Below are experts of layer 8 (counted from 0) of a mixture-of-experts language model. Rows are named router (the router's row for the expert), up (a neuron's input weights, with its number) and show model dimensions 0-127. Each number is 128 + 32 x the weight over its row's rms, rounded and kept within 0 to 255. Numbers have three digits each.
After each expert's rows: "gets" lists some tokens that make up at least twice as much of what it gets as of all text. This comes from a sample of Wikipedia text that the model never trained on. Tokens count by the router's weight.

# expert 30
router:150133164142143065084134128088043071116116074123163163059173126119139090125125143170131153096142201139091132063072132100133189120167145160105129116045185164128097125148165093110114139068107188130172146103101138150098139063101139129093169123106169188106129117103146157141155156147201120093086110178142124155135169157136127135139140101116105106155131141150102128106161144112114125095157
up0:153115165103125112099150125143148135091179101115085143206118114131197124173112153141140151119089216120148130141125079102121158118180121142114139117112105160128174178150113082113066082095072119145126134111133157128119108134100185119084113070108119115137168106182107133129149161121154106146103059179180123134173136076086171111120126126175096091132031153190093142099159141155160138109175
up1:129085158117081081137157126146173085062108094105068135125111088101107101152129103138166082107107107127070130110118129113119180159103138175139196135191123108118085168088081088119085150141110125210106107081050099135157147152146146117150131141128086190091125190144134151152112169116159099136138142130148210174103100142161136171159145179188151111108070133147133157092124129119159142145130
gets: "om", "em", "op", " Al", "ob", " pre"

# expert 7
router:102107199117113120135161104084162139129161057121147113081214144111102156157152109155070119094171197117105169064114123108107139159158110156104130146099140108147097082156142108132081139076136167131110140114151124138133156147128193196152148103138147151153137084142109125122174171134139064116098038146137099197128116117165171083096159121150101139126105136182114124056092118135112080098126
up0:127087144137125101087097159141045139153148153076109144144134092127099102124119167157144169091175136066088116166135121140099175110110146205128111176093105128165128052121136117152126160155123149095062072137157140186149143128074142123133109110158103131110142097134116111121199169126177120134177073163179113102151150121028123116089172143164091068098114069132120128155096102111118130138125
up1:221168119143156171115144087108133141152077081142127164137110135108103118185130099153079110201113098046158171059141137136139086129115133093154154137084129080111171187129173102131144113133128104144108135174154154115117174109171155097107087103095140154048110109126060162148134140145130187111109179111111151100125092153157124123091090123081070159178127167125150155126131142171113109083133
gets: ".", ").", "s.", "\".", "es.", "ing."

# expert 26
router:136040186163128160069185126118095088125154106151118117085149135124167140130162149174108121073104173090085180101051104164159111098151106121102170188070152121128083128184180078079119198125144166143083107127131154140151117083102172141106153145108091107126190108114110115163151174124129106114112090157133144150141138111161173135091136159163087130143117186182111129130152107134127078129140
up3:141114118159048161101133109117095135116169076125164113136178086099151085072148156127107216133125179094106150107158047059146162146133112110148111109087148104112202146101143104107130173093177155162162112086150080067170157095162136130095151079136140134118121172129178138148129157132098160124155110099181090104133129148137101031130157125089122107150122175158135130121148124166138110145091
up4:164139118096120127194134107115103133137172138126187133122164234118093192167098099143120126075129144164088157122106154148074139151111122122101132139112155133089101105143104106114122164158135128136136148093103167073110128105107145161148113151087141141120124094081164123183112170079090116115209150101196165125151138092135120133113149099113120159112117163119109075107225140139070140024149
gets: " (", " | ", "/", "–", "\" (", "; "

# expert 19
router:143111174171094116123133168113088161097110094106115137120194180109168131180079150135054161084126163122096162088023098146173167142161106173082126145111106125100136156170158035119154138110163160120112111104113076156124123108115120152135136153137163172081118115092117136168161164137134129126096125150142057147163135118147172111130198119110087108157107167139167125083167108117067112139158
up3:138119152121124212138152106062113115075110176086182099128156109178156094120167138123068125102135110110139167132102122145046158120142132138131091117129171136179118085129137120136117155126133189105072117076092103107147045113106100130136149167111157094089115171175178123140121132179146117145160086144104104145082103115124120099083171126127099182139203177136097103136134075138130183055128
up4:084129141179133153134133114066161126138120076095091128116176169112147123140168104166114079146120138110079125114126074060134102153224097147065141148164126111092152124167118173130174125138134147135140125123178136077150132184149139106155107124077134123186130088147087128096092201193074098120137143099099184167136136112124142149151142137113075107092156134194136171140127091146137057075119
gets: " O", " St", " Le", " Be", " De", " o"

# expert 20
router:174109156157045099095172149109149114090143104118140163108167136149106129095108096168160122142115184136103103089085102082123106141157135070152177177141149131097177116162145122086062149092142142178090141086121127140132119110147110202111145115118156166107154099154128150166128138116173121105180071139135129231161132120132108121148135210124141092175089074127157095103146124173129068082111
up0:133082121133110136151157128103174068133148130169086121115152165125103151106156138143107079087159141085144128137125104112114207123155147098112178127124135139099150154096109137121121145163167095160200146095137128079170110071100114152083144039139141075161171142111107126122079168086092135150156102132093080114140176101113131061171139181110066158131125086146162160148144113221104112064154
up1:103163055128165144045167122151156129083148122136146099157135130212125203088061153164099142117169148159126134088109140137147094140081090108134169085164126108134136095207136151123157076079165154138131165117151072128102123157104105104081131129119100113077091127136082168153107150108100116126104127143190157125148159104171127096121177109120094116115128101133190103135214100158097128133092
gets: "ist", "ic", "al", "ism", "ical", "ian"

# expert 15
router:170038194114095105128171116085167136062129097116171169120148199175167108122175095188101122139112182163104170127113078151133105152159120143140164093143144153085111089136125074153104188147154149133092096091109143068165153113107116155130182157162114106111138098117099090155149182110123101103105096144124141158127100070129148152091128167113105178138084113143119146104108089116101067071146
up0:145106198151099138119084162142171067131115134085134196141128121180143090123102169128125106167106131087132117136099159091186086134077230074147126137160152124136090063119151143151133127148145142141025108145140146123146127094099175136151114150163134182177128108097104181075122091148124104105129122136141120211129105109130134135066167084110126128127143121136075113145129082100148150121063
up1:161111089152089153137134167155117131089140122142153141067190096108117108127130137142199100132109141184159153135128135106130151089145157150157072141129122075079148132135150133125169155067160093184177084092132101125158117134066129127138085170115073117160169129149120107100198134093203093106157084178139148140158165130108126079179230181062123108123118126153121123141136095155091103110106
gets: ")", "\"", "s", "ing", "es", "'"

# expert 11
router:143087164192094136131128147129172133139141120063137123157167152134118132136110104140094142110151109108108182058017124122125134144167146180116107169066150116083123129146162080085138151091125148100051107102111099152129169118141138163149183133179141159143134087121085164152140168114124086112106133131198092141098159159149207135124176128114095138129140184125159089069154065129085111108126
up0:161089128164099174120107118078156156114109134083147111164136124155187152155198154145167132151110100114100148165180139098146151088169131116103166147131116098136081170078099140165141143185137120174087126100123049058141166162142091119125146129098230127148102105151130167188107168064077116122130165166138092179077103125144116121115118160158125083151109119126116165161077084136101104157129
up1:099128132101136159116121109124064102057139136117064126133124084081125109111181165179097104074171130128148173146107115075125167103123180081140165135104135194114139100080142110118136095093133184098149170080146197130128137157184133183118127133125145152082134102093139133098162105193155186154129114115179125182109078139170153113084165127099092062142136072155168107160146100140125101095123
gets: " C", " c", " H", " N", " n", " | C"

# expert 8
router:090112146143086081091175211125138101097149003063095137113119114135117136134152103155132154142145202077095138126052084131170180132172142128174141126117157132153131139129114129092147132150117183176100183131138067055197110151144163152162153123113122156106159126175107111117110188105131114121140136142128126154114122127159126141121143112133075130178085161154176128115100087151133126110097
up3:134109161163091122162093135099165149119110134176132109111126125158142130159152126108106119142100119187125105135138145112088136136177115114089093126139110121116196174209172077128110146130014146101121137151125091104187172103103117114132091137139078133060131171108126113116115149151171180114096146076196120152128090160091171111109177127144207147106110147199133100138169102092131070090094
up4:109111127117119160135162145117107112116118052098081207153115154156186149129203166110168115179138136151117143131107064147127179174061139135161089092129125089105139142190120136068078088131103155135125152132153139100135178135099180112119103138123163154144154137151103139160129192120123102100134130098117163091178083133174140139127173142148024113127086135186140152127154057120143111121079
gets: "\n", " |", "==", "|", " ==", "|---|---|---|---|---|"

# expert 12
router:157109186100114140083195100086158102154143101118162136091172181105121127163123090160102128058088194096123171096089085168164168125166092101127170146060140114079117111175152106112066148133125148126128132073125093112115130077131135143102153175077160145125142106129111088118129151124152154128165101133173118199157124141157148089132185115143128122152065173141131137063169097162091076126159
up0:114110147128109157143095175086116151127156102133070109071141106107197127075081097096157119128137070184102098095135117122158113117095120184091124120165156125215127122130102101152163086131103155114106109132190160164098092190138074144108082118146105136109150123163110141115160160172103164202200144171111168156118111127139168149124139134143110111124127037171112113168131165114160174107070
up1:187060138138121076124155141167156073138131072101174087115132151134118110109152126112115112128109128113143206080095130128089107175126109164158100160152136119108057125128163163104166121102067130162124168154123131115135159143075159172140127121140138207130103118150067103152151205115172130083121204109133130149164133182105144135126107122108164153172112068148134110079177125080109196145083
gets: "\n\n", "==", "\n", " War", " New", "==="

# expert 6
router:119087181122092059155114154133109137116189125072113121111172143162117113160116136160126119105175180139141162149016073112144160149153149150172175115094173116090122132127122054078080172132130110124073109119135136157165129096089138159156150098145115192092122152091114130105092211148128075135125100140137077167134146124160147181121183160119121150134089153165079143121114111119135103073127
up3:107107139098102091121146093139146070157117084126133134187136176161131170128132187112093113160081110167057116134118165159101176170178124152111108111146182142163110139131152168156061140100068153074107167142131166086108194108119160156118124037115090089110097099183143176161127090152114110113130114098153086137092113149130105147125175088089124173143167163092090099165110124149082157107093
up4:075116108152097139147146152143221153154196088137108075126147097124149160143112170149125140079141170089121162124102186114123154094134099119089159175101094079146108090074114146108136158164078170119202213135120097117101177065127114123135115173112148176137167110106173097136153120112121150068133064183125170112133144149177125108124091092111149111144101127104128067126106177139130124150087
gets: " D", "D", "J", "d", " J", " | \""

# expert 2
router:136125138104083110136161146089156103079152085134121131125203151142134108118069148136076082149142130139094205134098110150123145136196123172111156137101108134088170080126139107108083142109124160134105084148174167098165108132164192165099179135114106128141149162144097176146150155111186056115093116146157150153166127113148181089083196139125087133145122158190154072070170106112108068118103
up0:135110094110132164161151094120069118174183148121076144138105137152115122101107146049141093092126117114100135075082133160125094147170168152147118118200141119180132142105165098055074149091155173143181152189126100163173155091152145122171158148087163109127122119157114181114179102118134153119182078103164065147119159151172121072132187151095107113163073148131132092108124133188109133147122
up1:103126132111108122109165174121058122070067113121099171118151140161167189154119087072120126096127141104129177141084109156105106200154170157119102144066166077108109128141112152074096135122122108139135112158101157143192176107172156151097108151154104091063143127166114141127158179122129102115166116137164117132193117121132154202077143108096124162136082183080117167083192153084120116121156
gets: " of", " by", " with", " at", " from", " of the"

# expert 14
router:199104159143122160098219130086122134138132066131141148084130129166161138128153131148102130093141131099069147081037109128126138135108163166121214117077139120080105104168119106084096194074100192142112102099141135152141104112118121165109175102123155115137207098118098119145167149159128126147098087199099131156127155177121144132122175108103038126140117162166123108124147101138133114123123
up3:154126170173076182134115210121093103129079105139098125087121147078172125066128093134111148175111136070067110089145097141155135174156150139168099189117137129118113151141180170136074079111150098115141116164209096128126134080168090136136170128160079121136123094104126149149112146136105159121146080068125088129130126114136145129132095156173098089103113107105080169120139102167084117030119
up4:089116130097134106067067134143166165132146108120165141078127153109154111142138089164183115169125155048114156173149096134114142092137103179079074115172122124147139163094116153138086171135130094126087177154167161096142135118128187180126096125137090132088148149140192139123097163102120120092151119149114115211140098064152119096127076155090215123129110081165115132101105188119079160167118
gets: "-", " =", "i-", " - ", "|", " -"

# expert 16
router:140058151146064091124123188107120099054139079094068129096162146167131111126142122159135151124130137140118165137114071107128166118143140120101119145091129114109136092138132134091107162129117133142101165104101179084151140112143134141106120142147128251064115160079097169157115160142179068159138085137196133186165056158143194122118152177162093122151114143148121102093154124133086121106158
up0:054177179137123129105205156165130118144202085091091116104153060157092075048160178162141111111167131123106153158119140139105160142158128169110097108126076082131123168130147108124154171160202168129144127129101117110196163070081140094120103160162155146142130102154098124104108147144199149134158168136136126102064134159172094165148112089126128137088142097120107172137125127127136121152086
up1:111077204122126130087160063054159130085149130130114114151185154204114116089146136191075119113145129194199196070128118054110125134144120117122125134144157149133162123137157151149097147173146124159114132110151140107130152113047168099152086128153123120121166144107122118045158142165118125113107143149086170111166127116136134076077123172171073113106105169140117177109149145137111109112119
gets: " to", " an", " for", " would", "ed to", " the"

# expert 21
router:172111157142088156085194185142060138150100124116145199105132127112144103123130101119140182112146137124100128140090079166126135142200164164134180108136079083120114079155104067036101183169153137174134111076134126134136104103154136141122191164138144108137123094090104126140124126139148176094128119156121122170137146141094173091137214111126083145164092125150185147060128080144110145103139
up3:136133169106138087088064149147126117105138139103190094175132141106175114114115136117140139134199158175113124144115125104143127156134123112074191090067089121060068158118090133156051165121103146134139148193152082150172112120070109127132165131140150167161108092124132115129151147050164083145138059093080120132136137154104106092131138158144095149113156185116150099085144105169086074150073
up4:176099216192149153102167089142151114141142112115116112111138135138135119183126125123165115150157136105112116091145103098163167172149102147023091113124141124082171174145151131125110161122126115102139110029173157125162132108089155137125134119108169135176192137113091088113118129049135101153152151165135133109164131141126153114112055162147058074109068174138132128146133164126136121088068
gets: " t", " w", " re", " sh", " end", " sc"

# expert 0
router:145045124115123107121146180124094099091149107107145205126173148151132118111128144161110152125144153130128158108000115129162142161116188160129140109125155119098103095139105109000145174093123158193109108119112126105157093101103134159086176138099140202127129124135112130174125138108154126100134128156147125177139128127183168142139145146137109105159080139148142116076145114161104110114104
up0:124111139139226119113138104125141077143108160179092155147132143169122120109154155143109141137110137113137112091133092138152079048150146120135134095082139201166093151114129103192137128116105105149114119174119102096132114131110098105110134104022138110168081096085145165156113203110165169019126125213114115174110133116103129090120117175139149122192108138115137121110140094105125147089122
up1:118108138158116155151141090135112151099071118147103228112061160135105102115154154142111134111084111178104180103116135131153168117163125135155153171136102065122132108060179148118123179162150069109117119119180092117149111134118108114087117077049115117091147160197184101131151103091167094052107156161146130065167100135149145135095117125097116104140096114083104186155169122101139086129136
gets: "; ", " ret", "°N ", " | ", "0", "1"

# expert 13
router:163035157111124105107172124159185126116133117109105180086186135169159143083128126160115071113176159145115151126069112131155180171132159133163120121121136135085090120120159110105076177053096127136145135099178130083183136107111138155132157090091164139101161115134127157105118185166119126060172028155142133146097088094161163126086146196125112132155118146142127146113170083118116135115101
up3:132149143128148075032144133126115144121151130161149158091144120156132144079063074154147127150157121083118126124123122100188146189245143099189130086093133120129150142126130135144153135111168131119154116068127125139145167120139061166111188088108140150099109148134008059172128064115170103136115120149130065116123110116117148121119122124100111144164122158160102143105129154119115123169155
up4:174124120221125154158108094115135142084117135102184090088114153146097134178087111142125145172121172103151172146138170101121096050140119116092162160143041127132137166102120135146104100162127097162138136101097088173099110125130178104126121115180140088090134150155081047155110156100110131127115173125115128133154128139132094122150198137116149115183128159137091053155071118132051134064126
gets: "2", "1", "3", "4", "8", "19"

# expert 31
router:172122166150127107116136147114118104106143053127089174096151181146153101112083144159113128081203226125108134165101118152120105170147114158109182168108132083111166145144123086083074174103166124148087089115148089171126137151115129165091123099111125132102178098159109133133115151147191184113154085157171145147178061103143158095130140155095102098155049092110126125099172105142115086107100
up0:175155099164116147125114144185170111129136057120160120121128089077176182129122123091082124094115125087152152146125060079143104175209152145123124097178128079138146126092108192118164153118107132151075139133085103109131106146136072156084152118182142121189126163114094105192179145138138144089142113145137139145157127140104151165082093126127113181171092094132166080100126107157049172149090
up1:170121141137110129144159094094093090120113110180169133074099099135126107184159143167065096125130114125175133098100115069121154123148141112121141131140148131110130180140143068084063112210113098104104187097143182121117124124121081109116117069142157177075146128184102164136106135106201167139081125099142156144064137149132158140167175146109131097160187160159155181149070102125089141069132
gets: "en", "z", "in", "er", "on", "k"

# expert 18
router:159104152152109146119172135088093124086183067087120150136200158155103109123169169167083119121242216157122120128056102111118113174124120130117175144122160112132127092120154119070110184098123177166137141127154100106128136093080110166106140121136147121105132113094116127136129183129148168098156124114165106140158069108198146109141131174130101132189086126126136113144138097177104094096067
up0:123139170163163108129148152176102100117130085150123111142177074204137115092148106163064108144121188169153153135135147159112140141144125153224147062125059135128160172156127146111074112171206105110141066072127126111153096084150115124063143154134150115115132097100147111108119126061054095097101137091126139123072148118081171120113089142092138134161145061128132149130120139162126103134122
up1:111177179133144136115048122153109133208137162175138177160087183133113144124134123158138094121056105082135090108112127133216142135115130183142129107090137148101105111092072102131133115114142128077094091161089123116124057144133139122127148103118144131170107140108089192080107145114119126185149110099103181154107189154109142117139166209085122031113128159118121148130122112152111123081144
gets: "I", "R", "M", "C", "T", "O"

# expert 25
router:092130123122087155146177094111129148087154101079155146080147159171202135140079093139086083086140214144102187100068124135137119145158115149185137140111127147110143081156153152111090153131161159140108162131101085117161154108140114121174134130135101137118124130109142182186122138112133106108165130131146079150157138119185191124051130148111094112153104193197105127062133110135070117060088
up0:147112155101106102147123129166168112068050125130131168157158110126155154135112140058074140113144114190177173126094086075198129148145123135174102124130093080178165081137139176108159130118179161128114133084096095091168137184090132115103155116146153116166179093121120097127147127193141123085134102153119080106161121114117144134125136139114053082140056131162142157118165096135115070189095
up1:134088174116131070093115146071108126144133120119151130089093104122097114172162100106181118108167121191111196149102118128143140098132136091091188095148140154167118160138011165105029190126149103120117171133129159190119129151165117116089117100137117186145145158157118104145114113139158135120171050138096160159133122064115114117119170160100118090096184147098161141151148105133124116106100
gets: "p", "as", "g", "ac", "us", "t"

# expert 3
router:119079172146112137134167093056158116058128115154135122137203146103135111142117136168093138106142126097100206100090097153190156114114126126122174111130120116115141090125142076129110143084111151121067145135135109102155104075122183198144196123158174166139168097165099133073157176102124086154111079160151116174099084137135173131091188144147098108135155150163135127064184119112108080100119
up3:129082091063084092080146169152067079087095132091134128154143071079159153140127111118100150105138112113100200120132078148101137202124188164154126161136125127134070117170118118146141166113100126172110125154168125143132086129137157135170139160068085172141178063149090159113137107191134134107131117144136130159090163065150130148160141107178137151140153103145183173161108060175127123097100
up4:105108154157086143116059153203079144201172168069158145092086129170112100168143120118162138148124120046131126100091143130129145155194174129138116145084124142138118165123112125135182119146113061114105134108126080255169131104156128102183123140138109159163107117098106119176117129084147083117119182101142108098151177112127155152158108133128154159107081154108106146103107114157140094122130
gets: ",", " and", ", and", "),", "s,", ";"

# expert 10
router:157134151148108131078165220111110102089163128120076138094165124140108135083102117131111166092199201113108134147103082164114089162128167142164144103128138151087108128135093140104128164123118130172067141118218103144140068129135099180117138109150102198132123138112160123084178135121114180074132057186109116145138092100156144111095171151137109150138094080123121085099126095194149138088108
up0:115089088193144113101195063135113190144128127131098133160108153157102067162116159134131077144107118210110094136110139104166140175156158073165157132130140070125136134110146113118101133195136074129155137105129135148095131120172151154146093107195131192137138115100138120148103117073090120115128199134168099130191109149147145155179074146119103075104115120152144136115183093100167053165144
up1:156130133127108101142150180136100146148142113148132169141134115115126153205149153094157109096103099126118140075100115126117125112184176132168069113141125115100087125074130080110058134074125159119092061127141089113131128127152137147155183086160148131113137112159087162126127108173175095123154118216148136109129111184164070138137145127109062238162138155102186102103116172167105174117082
gets: "ill", "all", "ell", "ard", "orn", "ick"

# expert 4
router:129054127135142137109142179126094068104145069123081153103199099131114089120194146138142067126137213156121146101026101090127142145130135134146146166143154079101111123137149133078116180136108125141135127099128122086179130128114157161119156126104110118160193112100144124114176174138170070109159109192125099162111145101156186094152169154155136092160061135158144114127138097118132170129072
up3:164080168062107109068145165131133130148139156140105230096095145116172122064119108152125116100122088070078167132112140094091112151111174140109111113134189140133104123101131074134103197152122179111127140189195136126134125108143106141107183112100141133119115084111098126138204152193126108076124114148113078135127144149192176106137106160120149197135158136122120155104154125146098091071149
up4:072109156136145087118153156097124131093152123104125118074149100124134147168116154133114114085194138122112193179089101097115203117146121142037103073140189115111125175091106179069118174112137148139049126088130087121165195146153183102121157147096124121113112163110137077099105137107173129171120156125174113149115096175176144131124095127116102095167144122184144159115160133097181158175138
gets: "1", "2", " "

# expert 17
router:118152136146097106116132125106130075111133116136080200080134186217101130153105119148112136129159224147132135106046113139108157149129136146174154143125128069128155066144102128118128187125200148155125127110113155145155106059060106181135115096102133167094137125120125090122157159138149110094183093169134123135116090135139130122138146138081095120154076138100127112078154157187113156053077
up0:167136092172098067158101171106095105109111062126184099160125157093110139100113127140108088087086158116178145114127154099151159128131162120107081146062175161071160154126095141118139065168126183177112133079150119114080161163136168112140127155159133130131129136106124113214116136089117130131149088122098080130113168129087116143129110110175064152110172121206149107082089179079088116081137
up1:162113137107140090102115107071115102172122112135149165093094106170153129146111138085115159085117136158109158113107115130125112108132112124137128051103169132150139139151091136158119170152126150109147120102089135158107030102143181114114167105133170079136126150075148061055140098128128144080119140107113066123107154167123154201132142145104135073182018132192128127108131140111139092193186
gets: "ak", "ah", "ab", "ay", "ash", "am"

# expert 1
router:193101178134072112133139145079126109116150078083099149115103157163091110104170111150098170113160123136095188127121102126144176136152160147156121135124150117113150105183154130048112181093098150170122139066094150118137125105137148189105161095170158146094165118115061159106128157113172093127114136176191123135130107113196168119158162189101073129166113108137103071104158069149093101075137
up0:128146058104112153050142167158102091073074100130130158096133099155078133094133103144148180089136141142158142143122107117189125117136140150182152235101147080124106135168153124071120159129188085085143147176139161107153105125143100129145122197126077160202136160085120107109091119104178131138135121090132125154120135148090106122117114153188111111115120112172163178144134163173155152100068
up1:133108125129157095111086110156132091113150137148126214170154186136094127058088113183064164161181152166081081155144115085106139127105176161134132057092131131124129146148155122148086161098186137165132120141157149124154088142119085176097099107157086161148120104125097090111135134115110101138140152160108063153128143119103106120087136136132177104096127150102234106090154116089104087051120
gets: "'s", " a", " his", " The", " their", " the"

# expert 23
router:170107119186107107100174140132150118074129089108073149081148119160099080113107135137060135130181192147087115150041131126164112144159089125165176155130118153082158101172162122115164139052127182189144121148160128142148161109095163156039135093157124129121142172126123176152164129106124128123109129155112143171135097095134164082104135142126110145213063129137152143120143066111106097118123
up0:122146112104101160099138130131084118134102162137139155098135163121082120138114166133145123128096072083084163096064084128186134137122143154128130094149142161179083123140087184115138101142194159184138185123126107122124136186081152100134135163129146219099108127128159162124164165132121112093165115066139117135094100085096122069194127196148116072157115080151169156139118194098104124062093
up1:162112173127173230111167141120071120153097118110125143170145128127095085063146134109128158136155147105158131135165126143054120135096094101065145152136109162129126119157114077147097166087163157061138065118137152109126127174135089165161183176067131116132163137158135081078108149139154127134086114128134106097190098115115090158074108113142106037140175105130180130171141128128169101140150
gets: "é", " de", "io", "á", "ie", "o"

# expert 28
router:142086132112081139115165171166156126113112051060109160119161123209150140141139134129132068107170159085122172118050076057188152127105110147127148179093111135137106109191073142028101162102112179153143100148149128054153129131129125160132147174156103152153147115116082092124181185165160127136158093162114146162145133113128160105143136140107134116140111133153130103097110110132164157151110
up3:195110134145078171092070119102215106076133163152113126176174184110075109139113111152097193177159144143141173110127084061176158129098121168119095116135096102139146114157176095110127158056124169080090083083105130082146150137118092121127181119102146136090107112080157112190145152133128109137160180136135152128111137101136125127183119150108146106144111100184191100103143147135130131076113
up4:126116083158105124104201117145143096155153148153177130118158152138127176076110129200135145055169133105128145123120152106158182111129093092089129099138121181139127123242113099032137107097130157177114110125118102121136060149081102116113125107103117124144154156110108113137125076114142143154156052157177117203193142142170120135082126162145130131138113114170110091127160093157081154121120
gets: "\n", ":", ": ", ")", "″N ", "- Location"

# expert 27
router:137100141130126123112202150109136124154176128101159179073166119164179124120134086163100089117146136106076166079049132121145160165139153157124184141135191155143081078128125105062079169094124098095103131108152107137139163140146126185125229110111136143126127121105130151125173200125116080069158054148165147131104164136155150135102127167136115155126122124132139116128139054125149142069087
up3:090121125181066119097145145099130123124155107126104119055136121154120144166140180114131170102172114110116074152074146157124128156134116092117126201110111139131127108124154131075118187121170089147178157137158186075147092195134117139105128127101110123110139097113116152090172242161117134104138082123123147130109142101132063092193098211096158189144128130133188124119105171124133109169162
up4:162108158138077032120081129112145087150155125103151115071146137147128136140155142126172129148134108108122136164112166104123122149088187079162108093113154144141134161137066135093140126073098161134127146068120141128140101093085107056144104087108129087070174169128081066143158165166103135166138074157141122162108097137151102148087172145169126107134133222207097177153133152112143162108106
gets: " m", "th", "m", " M", "6", " km"

# expert 22
router:131110168112137129124144161154132128116140118095149168093212169099089139137088126160097156098098127068104157076050124150192125125097207153137195171094157110104119136127179065122114158116102082109094128092162130118153154120097143164167189131168152216121092095105127106167144181066098097116154127133134114139131148151145147130123174105119082126130111106167128103112164091170126051124136
up3:110120119148137160106157136064062169172182101120162149127128128140154171152160154182096089100135144108115136142113169164138118102128119119118144131161197092149148087086125112110070113157135134152145168176158168123152124141108101185129158085113153085050085073089124110088124114121143187145139087123153156130117089139186150092149109105146165222168063116114187064125148123165077124119147
up4:114153133125097075085177078153155108107073117092159129134194138123153081105118171129047106140183128133101140137169051136063171123180129158159159063132084171093125180127156133133142143147140133146100167104117135130086130162118119143138081111181116093136157138143112111130197099155133106105165110056127120127088148103136130138137171129164061190088136119156165146128088072123107153166076
gets: " L", " R", " b", " r", " l", " v"